python train.py --hidden_size=256 --init_std_router=0.00849 --rope_fraction=1.0 --optimizer="adamw" --lr_head=0.0126 --max_grad_norm=1.0 --max_seq_len=1024 --doc_mask=true
Below are experts of layer 5 (counted from 0) of a mixture-of-experts language model. Rows are named router (the router's row for the expert), up (a neuron's input weights, with its number) and show model dimensions 0-255. Each number is 500 + 50 x the weight over its row's rms, rounded and kept within 0 to 999. Numbers have three digits each.
After each expert's rows: a language model's description of what the expert responds to. This comes from a sample of Wikipedia text that the model never trained on.

# expert 62
router:510559576518538464485500457582492525487547520548518478522542543551505508443551590505601476484446544370514560468396589499552479472458452558516468488476576500568556499489499489479441545486539533412580551487561626503548552515394494583517476497532549474452445479493548526404553432497443517410419495416506438540468487561490463533509507530576594485530386561501551511477511539553481505522514459510489540483458407471509451442512532554485477642528443409583488538432441382522491487589637485507473488534536479469495414509477484568549533475474436460579563423530454580470440439518510591454588518497536488567500462497484474442520604551599487488550601564509516512480464529541480462500528411483547485467484553515461478529354491548522459536495416564572578465506488477494498527513495471
up1:507490487434497590373490551444539583484500492454475568558493522540557427460525563374536506528549488464559471518572492540526534458475444489500395522479585580475518389503471494506515395448558444533578476497565499550551493471450500464540437534386491515496473443449515554454468471582476556475396478509559476483586489529458496477471530443476511519576451494451655504514540537557553486451444498574488484475495501514479459491535514478607497464473510501501460467517467447505464532475491544431475519472537449435447496484473518544486378423537568441463471483478467575488555469455491487522495427468468464541510563507488564550538444584480594506557569543498497482558479510624563422474529514524544546449560509488426556614468538555518459539658517666475602587511436481404483500455476540
Description: Noun modifiers. Common lowercase nouns or adjectives used attributively before another noun, such as music, political, coal seams, rice stalks, hair removal.

# expert 52
router:545563486502438557435493516511482555537574461549583345449506537477477496474435439440496506524465430401498507534454449440398535458522440470457543488579550488578510475482526457441554520464351489514497461566440507455523450517555454548529523418577514478544518517537485450532483531551485530510591474515419457531526491411525526531490583420539477536460504506489469502522540581490539553462497536442450472527496563568576566466391517558506479407435538486515544442482501506539492533496519501514591497469400514537490580504520521541490585490372484515482593440453544527484458428522461555555538576577467542525506491448518475540518507543544536624582552518541454424466455505540576501568518472467555482417465394487587478477557368474457566470560544478452368446583521417458547514451426500
up0:488523500565525492528470542454635508519522534606519468452484500449551596502562614505459518551486409508506398595560554586493489510601511531442532486516519483469507454438491444479434378593500529489488520473457531441464471539434479501481501481479492465455454437530426546526493592431578553600550412541618516430520499478441399463468487493502495554403478444477574540514496442593627521455413526537477486449441517600439455542600506452428466481416561547542543529488440555506572547479514534481544515460428515479370503389545531510470476555469521457469467507482598420531533444506537419499497523484470529523552567516415465483511579513488463499487514431478499423489555527563596559546533485467577502501465444446551518490524452416450508597529435491475490425532507455523535521514496540
Description: Commas after place names. Commas and connectives following place names, like Adams County, Ohio or Inglewood, California, plus in, near, and parentheses after locations.

# expert 2
router:456557456397593490511510514530457555457460492438484627477535454485569433555584456498491463443617415488429437529612461596458530548547550481437493459418524455522474473461491493500483449512491515502469524501561524521493539505471518447530532536398497490476545566479500450478521560461485562500443571575517511495432522478493442486476401466406564507387507508449436540457453467500472450440494438509460434512501544538621426541525483413496489419510592443454595446528548547534494467429440517461491535479514501507424536498519501382486471562452579468493460529536488474434567523387494531515470502515529456498587540520443437408481561444553525626407571503517468481553559542549477538501427581543476487504532528490551467469482612619509516502531451360546424473512504554496464585569530501
up0:535590579453434507464447545484462487589591488463543497435510507521490542457472478522485612500498322453582498529496482543446485556501511496473556459531459483538493430466446499490498455536486463449494494454503526474448463501345471495595487505457577501427425491513429499529546525496574510473490500521502489524616535397557466475415427500489478507463473539480503429598507475513490467587524516532518428514483460470458442588590578432570437407495542477402522487602546612462519512503396592548520498508479481535439493622527453515485565499536515425496450473451516429377526537502451466569526564529502536503530495570490528477506509427371583598430527471581519478536454493484536440522502530586491411400510461462531523401496534476453538498459515544500501537463444445454474568549497571
Description: Passive-verb participles. Past participles and the by, to or as right after was/is/were, as in named by, was held, appointed, known as.

# expert 48
router:493502446488544511483433499479547505504528409491471519551367478470421498478515517579509531516578564531458486506553529481457395417506478483546494488551515561474510368543465477494540513465452499552412465490452577542506438527535404552496424567461459559496567570423486567484477546556528558499492522527487528546577619498465420596574492458529481443457556506488479489561488461504511610510520486418447533548534487534524575532459473503466539409558464523499514343519446551583463457453485457487549534488494473492532616539454569492555467471424516595594393522549435592510530508509519510518552515535502492448409489506452485578462492502567504370556429463447495533556498454582455607525518544522459440501428509495497519463514541535485595356554459499580477533492504562384507458552541511
up0:501496498581506486405466480544552528500488487519451575437475499502498510584501505624521497467517598468470512489616547462513472479553478506540415449457473499475504457470470552480362497564494537458514491535461626475467458509508550433483446487425514544449519506556485475486436537512444551569403592434489463475507578494432674456508454508408520493572445478537434509553525425447555500534541492504511551484578543584541486484525499531624551526542407430489503454538468511478540473605484528462519589479458523514566528540415479415547496483561559594527491456493461535511479516531547543599533519453591453484485486416513499554453557445517356441520516513490511491528540500482569512505439473523514536473476569505331532532494548509458539502494416470584500572606497570483388446567470472
Description: Headings and header pipes. Wiki section heading markers (==, ===) closing or opening headings, and pipes in table header rows like No. | Position.

# expert 15
router:443414494457470522578544507493453457548488479483508446477584465556551632499526470478449539616450516465490485431504453495439392515442554532476530535552482465361491499521489517432516513581528533568563447463527379547487477466465628432569445455516622482435442566496476533495522461604395405450506531422452562487490568483504504520563677520561536495503471571507499489428492524499489492504526470438576550499518459435517440523491497574487480474465556462522570461558558473490448530469443446476449543498528401589518380556439552453533461586515531514459501479485493532554440556569537526479494529440508452470499520589459462445552515542476505514516477560448496470473611524492377469463455545559514531482584517488543418452528455509529443518489489500439511547502432519435624503494552467
up0:574545551513455447487585528440535615514559445447521505434511494540439470558455555529555496531502493461535566543569509516596460489454526492599485512543440531514514490475420476414478562428445473446510440602452492497452491502505501570564461521506547499495505517513521506422527572577534577468489497440552491568413468517457507540562491460533567522529535464485488584438460488535462501495426479503566502553450487502486596418490458496539553530540425419532507558480543553468493572510519490450447592418511531482481516428484503445503507567569534412511612447487520555500613433544439441605505468503667394572514614513421512475469530454473412506574504416500580488464525529539538529599488511471591557492495512497532494442510453561498562517474372553519509601595564513485475423418456509
Description: Sentence-opening prepositions. Prepositions like in, In, On, At, During, According, often opening a clause after a date or comma, plus subject pronouns he, she.

# expert 44
router:488517522507579535471576451511515545508475587432548448497634605481554563520477546468477496556486449615470587598613478539482500540467454507529551496408490421530540478433474440401483515510437446501601486503573502500478498463412570519556535474485496454409539498486494560470474560515479498437457487527424599468449465530443552489406495577563548550543400507546524427471482501574493448489541541568603530516473499529490472501481516462598436432510534480454586490551445424497579519527519505430482523418450507495461458414518565399567453500543496541489496528591497514589520566565578461482474536439542432553463488457459445445477443481413496559525537473485530540467514544588656471523451536517511546537534549525473547494425456569510560520476433491507572542459559495426529454381482505
up1:510473429559468505471436439577500520477499596501474415565536511508514502586496525430440533381553462508549516613555519531429512480468463514465470491490558493525511480460454494516400649479499504483530576522460601473506514482509534486485414470584491538460452530474513590508524497531461517494395500472521508469513488530488508557616498530467606524599552543510492464461546626579548410505527403481599481549503556477466503423539506531509489541438534500445515504484623475510507462368509493435521454382415518520594511488385518468514470514438474514545582415472506513550501445576514616473559488500519456428499506495458472453487590539525584516582539446577491484509548501516493560517509551440463500413550511523490501568461549590495484437507495591487563502418477539398522491514378443
Description: Name-opening syllables. First syllables of capitalized personal or place names at a name's start, like Har-ishchandra, Lut-fiyar, Kar-sten, Mor, Ash.

# expert 42
router:455504552473511561501467452510477530395516531522566396504537516466478454442511508475487466526499426574417532504536482518538532525501441512438475438496437483533591478620440461441454522429492421470574485459498414528456467567504418528518502535573478491555474475406422360604486556500488441420518379481403447473575542532549490519435528556472446483456549502557439467611478599540474486479453496487475451426555556473518462470448470584530410429404543517455539535470431598532500515538537477485561476490463480603556503459552533535585511449488518594521553551522516475517407518470540464463531477521463455568515456510531549535576436491446553542456500566417597557418485492462615452524563433526452482604493460510500488476471493497596484395455528536461478542529541521530546602458524463
up1:476566540464548500461525539514468525525485555500568470526491522557480504587440507522494439438425462422516554485426493516484514474526476545477401404427436538455535577481448498519491524522508456558516437510479560438502518505501466554489540534596523525434486481545458546566605555473442499490560394673490434471506437478531469433470464598516471516531519535402508495455519427472503585509525475545418560555422533438566472488434450601471463483458514503524466339575488570633400548478533490452518439562425443513511525465572487417502537555558561491485478550480552505499469523572498500468441452553469518453442479572529530484548525473481552494495533540542448485505471439570461471450480481523494407469406444527592412495426507395555518488593545467431516550521545531603594520462467405
Description: Name-initial syllables. Early syllables of personal and place names, often after a capital initial, such as K-esh-el, Ker-k-dijk, Tol-kien, Kwa-Z-ulu.

# expert 54
router:534553532474535447510581555560504438522418499553533532541342495476531623480550423500547447540484569538449501542497559600490530558464560483475568511467565466499560478466413463558507565431546534560434567409562560466511599562592435538437554521493569477489509460514469514473487522476524504519484523511467469462523467489507494466512467573653513530419487564501462466472492530494497539532411455449526487576443562525518488549433352506519497523598467572493519567475540480489462510515578440450521474539554526518477435496500424408641569553423491485589471611574453527479546462514446524549510585455565556474441415564491498459479555480509547508508453540517556458525435465474468463501490469496466453549485504522502486538477548477516572459447474426443508420608522523561390576423543542
up1:517484534644514493524538449485478535472412463576500563505512592438456549512499446494466462528494528521434478481501500529470432540445427415539527450533544524413484562509492432461502412562448463573520540475550572476454551515540497387524585315433484427508513464593604537478447531539583564583596535551506485493471483466586435451498483497428449448466507533463465445449537534528483514468540494446465386427478453486559518572551530499571565533460562515565465514533506556429415495535489448499451523499441627451544468461462566421487490512455510470492488520435497532574508559540445619516457522535518440516518552471576442480364495469497607568562400494590545457538503460535531510510471428443476465423512497472568436508486491533535497378532488445450459480456471533505508497475469477
Description: Descriptive adjectives before nouns. Adjectives and title words before a noun in biographies and organization names, such as general, international, federal, former, American.

# expert 33
router:475465527463464566533411567554471541470474493483528455639541488467529525414532608472510535580536538548490480491427487386461444369400551487508530433488558436487583556485464511549542560395403494476499528545464491457465575515563524520512476458499436558441497497480562538396539496480446472554410517496506493464492475513451530525560558429552618549559581585523511556472514596495430511496490495553515476492533444519574572500502528428551471422553610495466498478549486457532527530421529460609478489542550525544481464522574494394463541476535482449448465459496456590459468505512504463570514476400507473471561558477442435422487479415519477526484461372499488514484497428486568496462406480526551460360428541452529550419537509487533492532455525482476616446493441462522478501599490474
up1:426544447473524460542457587544568525492609548500446433575490435527592505378478509476587485461528525467549568571456457539493447436466458444572500490502575436508420558529581515511480510515534453432487547426546467482534554459538460472513470480527550447485419437535559537549512517514450549580453499444609512531442428399585500469485441599590499525540543487499443428467459472640503536472529454587473514551476540542500460548436672481428545573554553548527525473531613433449542558527453482523471460448496534460528544546483487448483566458560513453562535433521517495507535413499537480415469490520545520476582521406486425491438425437422510537466530545509570460520444473529460545392465468526520537416502439568476475495491489508423467515421483494542566541495553418474472534472551546
Description: Table and place words. Capitalized place and institution words and table headers in election, listed-building and sports tables: Team, Low, Central, University, West, Climate.

# expert 14
router:460474558509575487437507535458482488488472580490489476393591476467581525428523581440514478588421380575465533532513445539495489471515493534510560567519449494543514449477484466451582425546477404474627383537526475475416519411439505473473462426523444477505516516547463544530379517482496468477522429547521541504545588454467509557525517580425482476402469504451531478562425467424499427455476486581455480516485510514521475432473490523586422516523635524526593567519475499382569400464526472447496449560496530476453443400540564499481430518543501558457546580522528471504460612465538484562510537435549440504583534494475465553463454497517542495547497391468584568512495446514601444525504585565418517560516579538509547559422495519532559546481494536511542517506536521448524485426496532
up0:405400536408492543519480514498508531427532616466534434559488402480599455427530582575491531485488534527405469543443517531433467552449438545413485509435538503522522486618593501488546432534530439500526540646495449532459439527496499487491459542469525484457523488603479463582439497468452422544531457565487626424445466427573404551495479505484535493416596481491515472508422471463566448513449488594498368449453494587506449570494579571542424455479541521498496540528452468519533473494455475620453556567521493503549556435500538487488460535447523539515541478461478395489474541429540481438515480441573505517575514529560577522526523510543494497509519495434580479454466408540533500502523509523496493588461464469570513483472525533453462432550566520458481568487454495514476472548469350
Description: Initial capital letters. Single capitals or capital pairs that open a proper noun, often foreign place names or table codes, as in N-appanee, Ch-essOK, W-achovia.

# expert 37
router:610494518442491555476495506508511460609507470589504459539520538542439439573479570431456512541529418528563451505599456467498456463543522471436515457553416499545473447573510354456465549537471486479500368479464567515476415584498415516532505488471497539474474499554519527486508605489483482460527485463529516454596508456469553500501524543517409453507502518573431478545609502575528529480467512453533490549528489512495463547429376502475503445424519526499518438526538554580500513507526501563484495525495497521422405508501467490534433439378414564444507508492505480524473474465482442437546516475535480408514486500492528601520429464419512450536504544605534571448509411544471463548507506467521529418560402437581577488540453433517602395496604558504475470443408499577442546506428628
up1:556471540500540518444550414482634553541478580437496440542533497551512509548519488551563529515542504571547549505478467604533443510401521492469581497464422585560479499448453489494515543550502510462482527495461442473507391440585461419474471565535538448561559521499490577524511520556444466504571499478570503515339509472479402445467512540589485516392562390473487462528498476616555419495513383533469462465426511552469428547536546511498499501577554534473493490500507470578524433410533610383413449497475532511503525540494465453509476496465517533516492462477477458510407430552473496560552479486485491521475474427464484464587520530428444571451479508564572542566538487495515490472424489377444458533539567521535467495520445445530526353543478408490483559529447396440495482536551499
Description: Coordinating conjunctions. Conjunctions linking phrases or clauses in prose, mostly and, plus or, but, while, although, and the word following and.

# expert 56
router:578506490520415507460471536508488507455475522561525500523551553446417540553440344492498555470479499459542604488593541537521519549444466467432563489495456507512406579481546520445482578440576506483562497397426412421516467511573477538598515485571497587511456546534462462519553539525437520464505461588467361540516434522563541522440521547499484472479549468497400505555533544563513526502511450361522567562425538468549505545469460476458505466529517563516515547537500613465471532541489484490507473537460489567535535531451406503527554590519536478531393567482519476530478546480340487536465519492479466480465461555510493486507491542417527506466412605563457460491534452482564476568539437556371467550521489525514470500534458404484550379439555572508430562486514528556492587437511502
up1:508484579541421449547428455477442515562571521647526529480559498431469509456525504509512511469505586470512581432508438440495527495423476532486452447562563512542552555584488533562464487537500493448506511420543446631605519598558396453469484490465578518568543513441521523571494511439488424485453497595478419487525498529520511474476513523445481444445544512476428446565556590537470460441517576476437511471443588537481502522586474530421498579425614504491496585476446498473468472499597469538560523487475551471578480553474503529433514520551461568565512517443497487499514481455489464533473526511439501554535487626563494527514536470443472418517563587425566489532469502470500501600550390455511412552537499470443416598474502476547509445427475626497457513610494512531590498552443464
Description: Reporting verbs and relatives. Speech and narration verbs and linkers in biographies, like said, wrote, revealed, noted, According, that, who, daughter of.